Experts of a small language model: width 448, a variant of SOAP for the experts.
Below are experts of layer 4 (counted from 0) of a mixture-of-experts language model. Rows are named router (the router's row for the expert), gate (a neuron's input weights, with its number), up (a neuron's input weights, with its number) and show model dimensions 336-447. Each number is 500 + 50 x the weight over its row's rms, rounded and kept within 0 to 999. Numbers have three digits each.
After each expert's rows: "gets" lists some tokens that make up at least twice as much of what it gets as of all text. This comes from a sample of Wikipedia text that the model never trained on. Tokens count by the router's weight.

# expert 0
router:544509487536502402482474461494494538481525523516458498513393498507512536521437548458460471508500493559531540561473513448511484469459400549492522495459527421409544577508512550467420437461453520506488444485435439521515508465528501451478560443486533530460459495537498541486557527489530555450501498541517545469518580473431528507376470492508
gate0:531563559530512460499505610569565587590533485405483520491586542528554468496497555537480483539405417458569485475455549545531544435555523424534530487503554468444526526540533547526535477433509437502552467499464558465503487521437448558525510467469575569468497498415459409520436448571439519456557471525402558539512588462559454373522534409486
up0:506493448469515564491422384455536595491527530386531480405468505538498449516508461521448541500443535535502468390501492487493481524525440426529506566456546571563473466439445537517561492534505513454444448606511555472488447527482445475511527556575427495475469475407481426471499481503509572450445543462510489534540491463433515537549534564526
gate1:511411562521540531571519512494478511462485528451502493490501558469510558468505518511473421459487463508417579541462446551478507501468443460547463588529507372477529572427522482492630485519589444562458444381591451529423457407458526533452507532612507584570569507441441495449524451491456526508503420534401495474480518469500566563488481542460
up1:444527485507555474456558547521466444489524453535489534481454494517457488485465506526546435455560568575479554493521449567434617493505518516496512480381594430482481479470474499413401507474449557407512490568447448525478398467599486572471532510515579463564531581526483372542540502463476463408484460420549540503489461457563566459436493455429
gate2:446459482560618427432442448445559479530416460531516441506445508500503505517485488496565449536504482567472462525484411474368541411502476462378438548512517404520522521524456505562503440538475526518403574536472462503616462469468509482516478558480530519592461604503539476608530417469520462572487469548490543487526507515557549475507591568497
up2:528470485459541521552458465526565507540530494542512522480525480372532469510586638552545571520404473421447507554417445445436487478493450512445487502478431485481561565495503528486486416556475464454610540398401521406527574498490609458441522594548458490458569568501550551559527508475468477356449497515525450588497479571520507457447402528474
gate3:493552556580562501618494490492415510486538522503468503472531506553523463554511526527469453533427468419505584522532522554505567488514495516498438527594458512532508482474563530523506441421432430481563572411514639477496480577427445573505528490536494486530565572504492535413476461435518479470559460549405608518490472543483494391492625579556
up3:429515411519443536563425451544484485429576387480537450536492497555541436428481448473507472472399460477514533473519544433441497523480419527521467577537474471558510493445462516609523508512533518466587501552495499476496440527492561524475453523454450614507480504581576470501566515492534580502498483511507523492525563527544487506532526455465
gate4:420577492516521572538525517475524582553510624461570502551475423457526458528562576525478542431460552464534427511443480513538564427514536482520443496466507538541499436475449574434449375515582513470587510509659500485508413455617585512451472486450426546571543480464473527502455456443468592460483567488482529467482589448484375501498528499536
up4:513579471489540494611435470474475438475442500447512515545488517536410519467455443598502549515513470451531520560345528451504454496469466596507598500439511441519457482435483521522443552504444593501630514596582593499619497498419458536462555511531558508464529588573583532439555501475471421549570478447509450546498515489519465496513449513525
gate5:460454506588502511477538391431435491444510512492520471416545515501503407558531550512506436547386548529576509505457554581517439523487520498405532498524497391580477538506626538476491395497491596502420461524423547519535484447549443522472498438601512387449425540513419482561560497508522412485501492476548486543508535516574534505439600532423
up5:512509520510520614489462505571585510456536390521536428490516536547427441496539504485445514481520462547463470554437592501446519532516497460461502551521476398478519503454388520531585500419486605435584517488374476485535545473562492424531521519481482564486414475523422522516449510526447591486415411575538559512504514454456386485556451552406
gate6:525564547542506441473584499454524550526477476365450551571497444552581528469393485503525478633433503414566588472583491557558423364503445575641472454506506497519474454511543383529498488469615520528506494548480461535493489463443536533445474455568410558506568476612527457452483461496392532456490555498525501491484519524481461477457484470550
up6:473564526509474534626489547557534460565506541493421515462486412448493609534531405494447497517568463443480546532486507529534582404524502555433460490491489464384524483548515546487453570568498568517464502496510555511519462424439474495460456495481478469462492525540486495419541492549445464511496535573454461515622547520572541486443582483519
gate7:502498484427515509542495466421480461516465513424606431505410420508370515586565449481530472512461548588462550467532504532504480477478455432500428530503478550494479531544512542628472478496506526489501409466426389501542588511488517624525439462570512504471479524465452520555513483512529461561479555471516598548486539460514495494526462517500
up7:606474489499578436523472527480440501596407524450432386383473500578450478568483525495509628493571426499466440508414497523389441445540487481423509476493405555554514592460500568493524399513492461463477502458488449567502508423535438487538479592525476486507487508487504533454550476504641433506565550439413446519515497501513522516540544539485
gets: ":", ",", " (", " in", ")", "="

# expert 4
router:398488508485530575458492524441440461469502533435466473454525456491495447463514387492604599609494493504493486536468532574507549488507485623449491519531499520534461478400466481476408503443534498464561553576527513556492561492493532502462477503550490513507462526539515479571454483475653582522613618477486543547440424474490494606467422502560
gate0:495505503519471525551586537503543487473485528597414460465547547547484486507486475480511414514441582545498480510411408501454549453609388523499405507542441518465571472394574535451407621568475420443461418499446521493474537466516477425548473392479543429441595484457470539489544511441492512530590551456549471516498494389461450524460504458444
up0:490559569457513483484572473591499490536439480473504550476457569578484494539475498514515515465467449467480514469416456484550511488553451438445516563511555437534593539508554568502458541473449600421480493456520517544497427503576430468476423464551469659508554551579483454582585570554499490477565613533523417595477516617431518562545505516504
gate1:513517507500571454460444482412541507557430398491554436497549540499477461570473466588480454445485437548456502354462428503456526512466403440591492535461468547524545546562488529530484386449439498529647375523478436547491516413428448458487565463462445556547486565478469542484431447492418497411544565490354473471412477550554429472525430501487
up1:484508487577527489557476478480482496512494486505509433525425456464388539507463352501437486448574509477445478437545489527545533483507494532523638552475451506491517533477523495502507530501492545572507567444528488542415418509419471481504562497505494512485492428497520533491581520462456500528516479556472533490425545567482461584536413509448
gate2:485539525516406582594405476539355404464562443547521467519552591519483399481454547533450540437546541562542494526505399501525519459533501528436427483563560621462512525565487539517428519483529516504559479529463538497547558416561561494484380474416470504501409506553537554524608574550557449492505452423508503432503533529387537511500448495580
up2:552522489427535451539483577392533462539438504469441384583532474462469423499493509584496378533490479554576512475469457496521439460501472513497499476488474407613427519420472576497544459582360457532529538419501500444517515420561554519465461578451591489521510547482600455489590456514508386487563459450464593502503458571429386480542504517570
gate3:460517596545529610449542529539446434513451493405522473501378488472533444619539472510528533463588435395558481474555515466471556531448408560565544515457477511465461429521526470513452393498528569565525443483497438491512541536544572504516464450485498426528530549448478471500427417491506542462462509521508595520568554565556412496528456486476
up3:525548494518449430513568538525499496470460569492487450569512408470560518490467456424483495486531447447534480527490516498499566574516540444603488501525556494491517510663560520480532502378504533508501529570601526533549583498457500562517442522450487453467521523454514523379492479527546495517547479443427551535521490480500476596450527505497
gate4:414565596426511464415560553514521462471529523479520565454457453483564478479573577362562546539458506416560472455486505591433544539562572545475462541540522576531497436472419486430462490424509491454538507440495554505508497468461392507526493554442506478541437511554582538476405426490469455447484471518414535525505591427446441494464458378552
up4:550467502407374551583442510464457459531545543561503549550494459578552600495574482496529501524547415467531559469582489433439534503507553522520522508552515466465549521487521498487566468453490474451450573508537541538462536529424551516527504491492522550525542540501483499495421614481579466514548525507632379465515593493414440456549589495504
gate5:452530465409461528538459465592532514451453609616450493444504477466592526570600559556481504595390504537523488494473516551524526448411528469517460545561536546501456459500420510453512609461558539443505513554458420494494520437486500490429420401516574571476550532561476479558454570494422452481473512583570490517457501537540503542521566580402
up5:411553451455560450438487505472531470459512518514529506520454459529619562432508451435467474477502401505529446437603511461446546497516561458583555536477423440483525507503548557484444435441483457423523479466500534590411552519462452585460589489526530491435515503462508399471601523546485558497478483517600458515552461460522455525561581518545
gate6:534528509529501433506419519489408563480479462491477542537540460414554564476519602561449527431496510561464518480426576447538523554566492573458477467501456481608533366435531472539573535478508551538514455583546468511516433508518569492472435527508537526548559567476505499554447432480498482591384511539471447561514537584452544526554601468571
up6:566506505467497473414480538439552522499498547481477441498471621538517465480503442515452507535400523512528595395453492494548440497583566491533476462395561546523508439484453441444513525490386495446544480566439440516466460435478470481589477460542544505520494502496402501498511499461475470467485474531438435542478573669565442491411543457580
gate7:533485465516490467509525468534493426499577550544465485467497528522572449516447574529539475537413509532556548544560474530506470504476450469556521556559515520437540406521500440584481572504442519556502537558484575488553408478471511579524472504519516504485517497426447599450551511533522456470597494508508476472511596555471528536517495614510
up7:500524656415527500477551553534427565513461534469513428487463488453539454510493494479503473454512546469412513581454522543523529521578495498472558542399513482587512537435434460416514460445494487524515464578496507535554521489531475502523535491469452359435531502458504620441524523546451470544461510527458451536481538518523447537456418513531
gets: "-", " of", " by", " in", " for", "–"

# expert 3
router:560483439525457556525490443479510514513495482460441459443588486561479455437542562563589590531562599444504475539533536454462525509531502475515593450508451529569509597533471461507477587507601447542428520542554584422512463508451415484487594436494398382619455453497523494568557535536460465481508538499542495426569589574558481480517481533456
gate0:586477511495470501552550481557515427540450484508515570468501567521582462468491522527434410433433528513475427457527539508507571446454501503463438589435432432533594522539424449481515520587521502521523498462499426443561515586429508530509452426512544542495456485581448436459478526480488464451590450495562511506500511457451468476552494450497
up0:531475483618487559470488421477555466498508540425449659567518560574541397494383492496552585418494573457421518573484451555574513566496424491496464466442482497577484506485469486506531521467456495478554480507435439467486460549518548539571481487558558472482432516501477494523457507432482457443524496554508511484444540467456427488525421501520
gate1:564544574437395466505611480473474413545469546507500614466550540612495516476443472593528406478531438500543449513404473435454551484482547454452480518509625579498494560475542479556418547525502462508503473466490505496517462499512546562551565569470578477576471588487542419449504494463513448518605427486490577468560527416496475529499506475471
up1:532431587616426522475476548465468476503595475590445475491456457516510534445555446529474512463553529481444606450493521517504459521453561533531592474404521539467479449523610533550462437494463540558451561494534408518491516471464586583491433546526531410506426542535408592510550510455502418506394475487511507530494512551525445497447569529535
gate2:479516531458449516492490473496449537550490473464441505509563490487625494562420470474473507439458495518570524567567541486403523460512503586449479488491519515459483496497524505389461490538527378585490511481475503504434449452513511552546542594492450573456583506513436524518429460469474469487586510490489477508504444494448395424448478450554
up2:505491509455426503598433520467549445439547481482541527491458626384526513515406522466458433492514485511369411478557515581532451467586465469489583511568498481450506461478632498501506455503508481537455531547475454445464461482362431540515447474471397530525547514468550398500506520604538426420526501506472536520443507492481496623499475426474
gate3:586524483536551474450565522500539436461419511433478506580517454608486462532617499459543569517517587509409508422517530527540508541528568518500483515546482464535523648597478523510632555456608522621489538483512492513522513555383476427503482527448492633541452486418570456541530421412485488529511431510486525496555573465436464366496493454528
up3:434557535432534545622491522549548518470522473543459585452481468438499544532603375499394422465500432513401479495484486416506525509485531471445532548510471548442439501482526556464529513633498435474450498439464523471409501531501556510460552575491415444514517500508453478466507525435488501481544600588517435487592551457433588491472540508490
gate4:475444524530495489392514510480536473450532467453460441485503525570555461518385458488534464463495477563560490485550568448522394514516474459436491468513489459464482538456594538432493538491494528503468396571435399514443535465473431559565461473531414420526485567472507511593517543588508468427482475481591448463408513539541595445419476485564
up4:515556483433509495512482527494499507558538665369553541462474447482411503423454477450509511430542438503450428502481498571517498444528491422492476527546462540504452510499563428591509461577508459534440470563482383499426382439408432559461560437503484577505502457439561487587539482519529542468438579485427499503454492516537566410505516489471
gate5:461476535534374523397488542469507552557511480432478460481508475468456500477551524493524429529447528419456446417423505564531475601489471594412465463455470470494572490457512503560487550433518586535462412494472441517627549539501516522405543430493501521418502533458536511505528614525494483540474463486505498534530520477450480427496525481570
up5:519479500479563512507441562560467448529572505405418583479487422560553472506498520497475512587502381468467511490477567527535471516536510469534493523502526516549521502471505445552414548429533536454537486470638432372397540542532510413487478618428494532444543484524461487565553520524496487480457611507472529511426429562550473533492489625428
gate6:487555560534473504523532496468451491489395532462435476480451558419521497466454512475502461538429552537511470495495432515562492433536464442449541586536475484511553595455545482519560578518486520476375560410500534499548477437537576535493556449580542487538528463345473543526497497530551437536503457420605498489484546566514501591517417524496
up6:485496586462533468493606494537576574563425483499537472487491574560505621448567446516488496499494503493484467449587507569528625452518473451483603545503599485526506547626475558457472566449498491523385443501423471481479594466550536517477479542504498403556441608453568551500509467495559512396464465491570450464483478493532544567438567528568
gate7:494509525408554456550426494463577553558510495390518471516455525529564519550516472503473558485463555462612576540497449585525541595437482514511536587535627453454467488472519526470472393491564607507624627570477495444488542430517442442500568428506534430490452506600490521485477483421472459581556444557522530505407481541534532523538472483530
up7:488561585475403452494571485524489540548498587473537516576496490565488495538605564545525451491570449485413514512449513427526466462526461483500564520524462403558491424495517443473449543450526505573587554457595501598525509541443514597507514507563532502426459608520524493485558512463514481467463570436526478479479451575463437507511470493476
gets: " |", "|", " to", ";", "=", "\n"

# expert 7
router:496518508457504531460461497462403499455480479469442537501532557453516506489540515537447476415546558590499512460443517484470444489587491576629439506528495488497534520526503452451536424409473432442443498466569464519489473490475465449402458570459402551500541479490547469445466448538440489553531492433481484470551523542439505499514443530468
gate0:498389504546490450488462491462468495640581572526539478600452483578509490415420422496395480495550596549544544494549513433523453468473493456492523610535556599552526518569485538369529503452496529497543486519528479574514535429509493482427496453499508529505549506440465511553517480577507518651528529508482503483496518498512500465455510440507
up0:572400491478483490390553433497413456458439477530521520509530587589521432412506446525481578460441446561494457473472517486491517413548440485499439481395553493481491500463539434524526541563522492434590444468584425531575517382422450530504578561453499453500443588507518533408450596553501491413447496532475506514411491442566520449425454423467
gate1:535474490426471469511449543501488392462470558507376520454454529565476400421561550520410510441483579544422486589530611485449405490516464488379468550472503532506582493553510542455561539510540506446433530480496353547460459516535577467451541505522487518438518543536488562450538442562544439545594465532559572496454557474527455511438515461538
up1:419521420470438579489422438525580437354482474541468545561515476520500448503505494452514445403482499504513424451441467488547445572558527523432423498587452451427491477482629497439460518455447420545488546550493511439558519406470470551495529538477554475467469516443534571387493542430452436480589532574472476577498505536515498515585486615419
gate2:573464528393500464457540450495533477455422508478453330538560516463523507505482564528538544482572514500455381482450468558472530560631559585403503498565401507509508545476475520614472500611525482401525487526410493458478530408464421448537502455564492471576431580521625460485503464445497618482491484483484505498452518454502476583456494531528
up2:501431434532519507574487536534441327467508433526536493474468521527509390528475559457441536523564512579516531500491435525549532502363528387464460472460429467493462534553472486457490477454414529492439507550554517492550445434550555438464623503518427666476454513472456412530572517530457522537460444602562518468509386500491531533452576469541
gate3:533590431499512489506508479473419509453476511449512542418526524367415555513500545563501453502512493466528484534575542528498510425542494583571504409528494493478506518529522435485450552434500511475503465601454494570477458515433473467563429510493471528452538431470538485463494633504577521515603489496433472492497594488483574499412524510393
up3:481451482384580506494528524520559553534551560499583459337455511558512497482547458510581462413533554508544554473537497548530567496442507500414506503475461476506533457533506424481480584518468482502390574554439584514503576547530464514478427417482428380472541525459469469523424491513497499471453579525469586515514451457506537481468568550463
gate4:433491471450472393468546491498513567444499433497492549526460548526434458458470526536577520504442548509450565519512442454453468598556543495428496562529509430391521441536470562463501517445486480530596457514397540519470558500552460487491447492476451524393549571418552535464493558540585529496448556513553518525522426571479564471562458486545
up4:587485506427478506528602473450502418514445483570473542480571511469463601586470546445599509418530519468517482566536519547462448467569450465517565529430362468446517583597602546548631510409562480493572438595471454500542472435537468462478580474439486408493571560564559498468504511530526487581440511558386480584415602494491477479477562467513
gate5:454462502525529437575560570454469432500406605496487447417542520520517570562519575551535535459516481593526560547570397528512559462431523556492530484532525500462489508580518503422556510529520515495490551474483638621469489422451444504510576549517492521508589521544486447453486420481472490481512500510555467561456480455536467538555376573387
up5:525541498440541490509587561597412533483526542460496496522534457505509488479477541461513475577423448507518453623478518555412496413520515538425521535482531517542500499585419488527451487493495479452511525421486472548504576504405596487476604533396485529488469484409438455534550510439437485460429577471424504523479547435485533546587462563414
gate6:495561503504468475478397447536552466507445508458471505524456490577491410460541511467482415570551534485490441448515540520572566475507445491459366523434558515484454519512426422467527502475453493556522459500545444577479536564560594447505508471479510444496468427446461551568494459503540411460447528452560504516461476566508432485434494628478
up6:466558467485456512577487476500487633451451533591540564428508522577545502564581481489466574529556522472535581407519539437488571558444494606559448559526539505449463453554487499489600485561477563468517517519572528558549557479460449517494543520513530608521485453555554478442445574459580446446535561482468383490594523537444550377438392549480
gate7:559454499441489464511463512468537526513465483455507432577494486570438580495491509519460527459523520592518536389572498581572490444450439489479555523535558481400582477559445575560471522425488511553501584573475475523440449496501520580585578473498609491510539510501397555610526524444547546541473670461499552504507473524608493594489487497448
up7:530438551451567484426573572471467458563490548486481437482427525471548540490566512458396518464476535473497548468465460512509524435520567499521447428563562583602525549504510509530432522457504463452506491575495540471451463591459607643519555489538438592487518432558565537467424509366421448479438531472364505498511427573504547472461531494612
gets: " and", "\n\n", "\n", ",", " that", " as"

# expert 1
router:569548484444441591556532585562482471471483501481526480527540450531571444541483535545548505512453511459498413453436433444490492426455486521558388598502533494442466449491551463521551426480454488491507449527399573490448426540446505540489424470486492504523566536442526473483445406562483489460477450491483475405564552566564500470595498509413
gate0:508515487503443398391401613472537586514498485572421526547628553463519536445426507425515541492571480525501462420573501514531508463400519483526469590548551493408485501454485526505452559492438536495587479506529508436549525431494526562612587537449486480548520509421404583485578518444514426506447395595517515518536539408551550440432495410426
up0:528404439535525480499556538491568547521509532456507556479550521498480448568445435464532408478486481450420531516489640575474527497490514481547529571565582628506474532511466545523478550567557429440463554417478440522451460581556568493457515506409507484428535485483490509456427528473378507463554481451564421556571504518438432487536416467536
gate1:492482519599507546585500411427444487519490434496532469553528468441527476522506520496403491455481512535572506508487467484435516422556480503512468505484474540529575453451487568435493494561465499501564501588411487523525460475470513537586533462566478499569509558487582412446499593575451409590457534478531515541511564480484550494548515529596
up1:502485592525511525395576619514556560467474501517378537499488597570498510515549536483567479469510450390487421460509496482437480491617532585489575651516428539529533485507471479553466511536506451508471521574435515503476465412498497551418495480559424440512420569539589501494545521450531481443469532541448502477628473528481470538531503562460
gate2:565491521520645532604490628504518477552525418531454539507512435418564466439566528552537492494508530508448614431443517541460477531468501517483464508427574550475484536516485517433557501467502524470540530525478610544477418538563470521509467530513489584586499528468454500466554501553435374506435536496556463556456492366496456480429548540420
up2:564479477537533512516507519454474408482508546494541461475505457459525481490471543532624455506485485486490474472536472485533464528527471491546495520502519571531421496480567585436557494465476413389438463543546489480512445542565435514539459608534487537513497443532534477528560411496541551471606449592544477482424516630445583467391611485533
gate3:482538461498524417421446511510559396511453563545468531538577555487617500559503518482455448480488484533482349461564490538478454473490550534587457538521565537517488566524474514545514474462569454513462452502410512519573597540504496433524490502494578525471529456500524538478553420476519490499574560435475506445565529518599513477523508487471
up3:435559432552489545483518464513548443470475534580511524534425557468541502423456519507532513554509522479501537470494528488485401578494582562602506543526476478543484530520541497498482500474552558448545490434460538492442503468509521540516493528503450497566433560464548400524604557530635544527509451513435468443537579365560557541497498415487
gate4:535531436480519424478479512529551465637533425577535509546542530504487545484489513555441494463518437416538612501565540432488507528466492450565475513501587381583409496511514474413514510513576515458445480531460521496535522495452507567432430516435465491561570539444470375591457477494529503406614472493465510556528516512491574382486507455546
up4:527459587554423547496458417542477601486530380578529533480599481488582487539568413485535463487503472450502497562559511534482607534446462443481532550566557534487545473424486451508529584523562576468451389535476570472386416474505518560614494507522466531456426590587422550583531494470513498542572519563598544516491522478586437427551467552429
gate5:476452518483467519563584536525536494552512509539466503488550481460432445492441454516552576533453529441477533476539502431428508535508623540487555501557513504539531437438470592528450584573486509504490557519564515465552511513480420475490459526483492535605453500537462592482547389542486563460562439460464460528476478515475519455407545550554
up5:533465517612549468481556479516564382446485467526557457534525490517619525422542544504484482511537531523539495537509526473490614453450481504508614558543456508533504507461414512488582480531451404487537570536462379509490510487522410598476424611499409575572497493468564461511495461478470465514513483553475528461460376541459576490467502546539
gate6:492559377475506600546452533490518541516514552542545467510432536535509411491478575519441502568473622473449465479488457479472617461500468508530468449479521508499513434544377496549520548491535494544434539492533505507498518585610467548597411533450548529471401519465490471432516557424458482495482611534521478455554519474505463474550478539412
up6:439504411515445494468531552539557587464506461541559474414458501452464572558545468518559378595485601453569500503521427541493469522476493519514497541437520513627545527455476492496510551494578535456508474535563521526453524498490540491489554508452518571518562584598358540407536529499496504529540513519504521496525433497470376438438570512469
gate7:520538511429514401408466520452276487476463516435540502467492514460544551426507564485491468523440450537722438498456491520442586411588421559517460534490492554533474518531474487462592443570496529441602534548474542478461571543503473510496456519459499526454565520488483415472493491452586471507435517477501549452493502515481509444430487378491
up7:487492490588509429489423490511420540546538536484640530524466557469567482487407542519495484497550439607547537450544454517565491499440511488495472488503486577449476423417489580516517449560498586588524473569553496478545500502556474560576475410573472535451535459555475526473546478529559460495547536546536578555548421485494502573498500536510
gets: ",", "s", " and", "e", "\"", ")"

# expert 5
router:367442538493533491480503546510549434530475556476532488446569551469486438425433514465551515615548464460465508505544457489529524532517579568525355500549410444548484464466441502515495612563544588560618533455464525482483440463469454536556539646515490478485461497545510539527507482540466544462441593532569528459491455519489554577487487510528
gate0:509445555397536513497462536429493431574518487486472408506486550547528516476453516561500491462478589522499482549469508528528633436460465439483516549530565415522535481464457498516445536497624549542502523520463576499522532512534468492520461491414449484487554514497504465498526460510542513580464442480531507500522451615584614466480418439507
up0:466497513384591492567527550611498492534443532431500559490446559469472439540522515464592452462494462458485479483481491432517468509515511568491414462564476550522519464507436484498407532485533516550526497479505431577526550505534527551589485438518491515495517527662434531449446502587420517517448472492398539511489534513445466555556501508367
gate1:557494456499582531501452604528570451606550431487543468562560493576545478438440489563446604507495506468464531476469455440470490564431522566526514529445481494497568443482508452513465514506491501510498595454564403455484502559553491438508515564512515443555457469507479471562544494450463484550489469466478474591441423467541421534470495466562
up1:540467551462395516515469505475533514376568571441480438540531430423542447464461439448416543375527461464603516446484505500516458514494444536495512427559459571521437519466471398490537552455552533490494445616509482597444513517519447459617406470486428525498459504530417518413503539518503604509449463502512460554538509616452620456447413481490
gate2:534548465529519388475482476548460464543501550564556474497494517553500484576459559516515472570529583462597565568553507502491425594468496471559542505391474628564644463490433549460443483462439515501467474545566451530436547497547507542456564596472474528486454602458507428540543467501537512434480492470508513586546528575438534467522495478438
up2:419581453490504590468518572436469439471436509521527481488440543556494531467436498516553567449490442529535499532469587460512477420546470621424509447455463566410508532531556576440612487551492515463483523651500583465492537484588438582559501605431503465475551410493506530519475542448514497607573460562494535568561591497577528483480538481492
gate3:502518520438428486605531415556630399577575504444500518505502494456538555440633556541537452527459435472537468450561595489487486479483487532484460413474417508444438488544482523509471554507476523551565467564453461457546508413483479488505534467507549495541435304516563435489461537561524523551479520529416489544530490474488509505543570514500
up3:528403545576445506482483440462533485516501609500567484493477360462523533438446530515467498562519496492460542442498381484491553518475570573487531535535411404435479418507540498532455517487453522456555529578468502458450575541513451557450470359537599500517563419449536474540464517500461551503442465447489526519473456505529520456566581545468
gate4:457458464463582485404477497494519511501575577474481527541537457538449476546523455597539437561422440447519665553488522383515571517571355562517471569440465374568569518574517546422554550536534494475501486447557549496520547485507489553472428439559538595407527491510521585566525481466500402560493475498428534577506581474492574483518455499486
up4:530427527477532522518588471489529478446503533567485482503530513544472477551460536452487436476632522515524540462471547437453409452512492437547504492479435455457530542537460485509502476536490481506528496450485489508569572506587452534495541462505466442507491472457545582580548535525403604559418594387522449514534564523491457483480472503465
gate5:486528537496524502477519549428499532538369417523449448450408458523606564435553565543474502618465501469535518444468498472423490531560461474454440538442500537526524528496459635446510499526537500435565441566491500430409662502536445478476446518474567521412418503548462523498504479539522551405505491480435483512525520503503541555569461461517
up5:468455498494478510502482469536411518442573495474472456443575497577528474466464373516548423514496547456449444615507482585502507530438478442451500461470509543560491537452556429513545464486440506444386501492453517501566499535414502459510452459435539490430550526426535514498497553477499577436491546534478511508486599561493487512407529518523
gate6:499510513465390518578430455465456548454422484541504440451451509474415555448447530600494494506485590492509462498548580512389567463452510510546482520626523539462414547484467465481427534514575515445586565467482538546356435586481463467484560435542569428631418467531465484513582554495525463476482492394473445421542553514442478467474512444565
up6:497483500468478401542551570473584460446433549495406462483506425485434524499441430450602523442502423481518513529412556455495530517447492536447442538389456506493490538544517576512494485571603442533498505486480434474487543503471487432451432392508400557451413553508498545533518404507498525552457475481482524538582557521458447478499428548548
gate7:544568521511498420484474522556549537529446515586517525555499450547496470418542512534465564452469456420509491456512489567445525505425497504465518474559555587463548459508460436435446484610535493511517520444473458455542479463533418541495528546522337519524500544501465474575416528454565426517524465560489499473450516517496519475510481590460
up7:487436502375503489561417522523536391618549501508537561454480523440509560527607489490542572497442451479551495545512517510557552516524553588580538540571528503530407563565375502569502485541520550465506545635446607385545438512544528525471501505469421447483465495526475548528505508501382535501508530506502558479513505508448464505501518467478
gets: " a", " was", "ing", "ed", " is", " with"

# expert 2
router:627547543487523453471546469509510590525560459552482495407536560505461561452510492381509484515445514532496508452527601586569474429476494499420500549536500477559489512541488608483458388493466421492521523513481463484533564438573586461512529467399515453513428441430510551569398484445532561500552452543438527516493560415532508531536565536529
gate0:537461583512539541423462441579577477463525440472501442540525464492476549491499534560426483463516540559505481544524471498515548509399553419460537406535473432521530423507442558409543474495448453532513449445516574421397486492582477465523457482505566404390482516432472513372434439504450435523538541527486536550491555507456431468382632499474
up0:419543494506557609516499510479432580512455480546418496497480470433387427475525539490486497467524486504522510492551574457476520555513519474560474545536512484553581458521489514527458480497521527509537482559495544450500551488473529480476504517496500452548432451502557496563485597520500481456432498563546480570416510485489482571500525471576
gate1:559475593572551528426600531495483461415537484510542520530518477522461483390559482490474578517481475481530541520521599525442606389401452473476496532459439489517504480499514532517573501540538525416525432508473362502557550509526510465522480503496501477536546427441528507538455560423480552552491510496425476620438514454480525546599426568541
up1:509521450488548595507487513471429510458438520523440444487565528464483484425509550501518571576473591527570477459482523521425374543467529509469528522497576497457591405521522611537529528452523538547487504563470556526587481542535521560451492528513544468583472503535487472472571378478508497500534457543489536504530514488579427573458527494526
gate2:479572459487511443533513544565458481496537528487474457534477554507482583488574429488493501411380553449445464468448489610455372609433519524487510340571429530470440607640526448452466495495509444553566507502477612406543539518491567461525461509444512457500524535540464528533507508469580567566520485503548518417557486527433454425534457579466
up2:522581548500437465445556503660453441509423432564488461533435502593499411534465507451461500493467481521503529425480582474487548478555497585540463482528499568487457476479412573504459506510621503517533507553557543472522509600511565480461564496516580429536570493446524582500516461514504542489489475484494470422486443473542532605480524561492
gate3:580464471570454476492590564474493487486525524527572492536416625517461474561490456546535509488497487516563511543491427474540553502562496452572472420509461369539416461557487516586485502488359489463483499596542518478428527525527517534495417488488493430507506581436472541433475449547537548549578475478466453417486511529494477404483578473536
up3:471475542484539457482551534519485553529506479415487479563488529597486426517543390584424468446582509609525397490514464514485528494510578544504556492493620626534540555481480543530511427527474500595535509446418472522476499486640463483518524460482469496531527587465532504482495435472523469445508483514453512566508574528580644517469513590501
gate4:490476448508535557646482395433487478500547539448543473538486514559492545399464433408492466448517517497470456520503574523500474505426485434496527565461549573567504522480443508588475465510440538494540503403626549532516511482533540513493515498460468492474530532493493476503501587534586468486482625518509545453576528482549492515410495482522
up4:618483527429508564524455516507516521509492380452525551444368509473557526474478520450482488461514431465454513580513498478516522424474471463526495427488534544438509449409444451454441542534452426413511548397462548551612424456452532605548492520444462540535564511487530496469469585418454440551542526487435505504475514587442493491375434521477
gate5:458579438591523549553504535497518390469513459522509501470465511487325442490441509469531528546469518352529512500487559570503524594463515489507556518534538433541463540455432543530497412480522489578468479570526491415505577412519505546462518453488488436448482521511528490534477417571519491461472416521578566546525552422459507477525416529493
up5:510572477475560434577439536448526509581520495405535492440538428464442382460578460500399477482512447493545522522500449490381437582522517443491451463506566524479485502488584476469480555461451435464437483477553511457527405473491546512413493485512384523472527552440486499565426500497404520549462546590435457575496422447584536466469447451469
gate6:530491514527458531472456525519492522589569500556496466494507508494542544439508471543435459505464457520560546556457499429568446518529489550500491451471619485475482445552487518624517484490507559525506521480530500437466483463548549511597564460423568525548422526452457506628492484404466471448504435461478546461475592459482608553499516501523
up6:452641433565560518531447484538488462531388464534497441501464519487494544490407571494458447589475503565545538514579444527503472539593554527558539477563587510494438492515506512560597416525643530391526539466545433472463503562469549539399564357429479571481528541420521490515464393478524543567543514535478436544466553490524391517495465422566
gate7:645444519483473439557521536545414468564412497563434402440469514498522437530514483489472551527442539505541494468473447505486468469592511527486496547532555506509501483468484620500523540507483466428580571506502518551482583637479455494505557626504451580429617516552436479424462517528466442501470403440530486440428530470503440517490459456484
up7:518535399447469341513516476428494519455512523591499461475456499541473425531479583588539481452482490404516433411424444397498500512509507443555543589524586443515500510570522482530530502464512575516581619530551561489418444554571471493492579530521505458430534505499446522521588531471476638596400514482525630487565560531466501550468536490458
gets: " the", ".", " The", "The", " (", "S"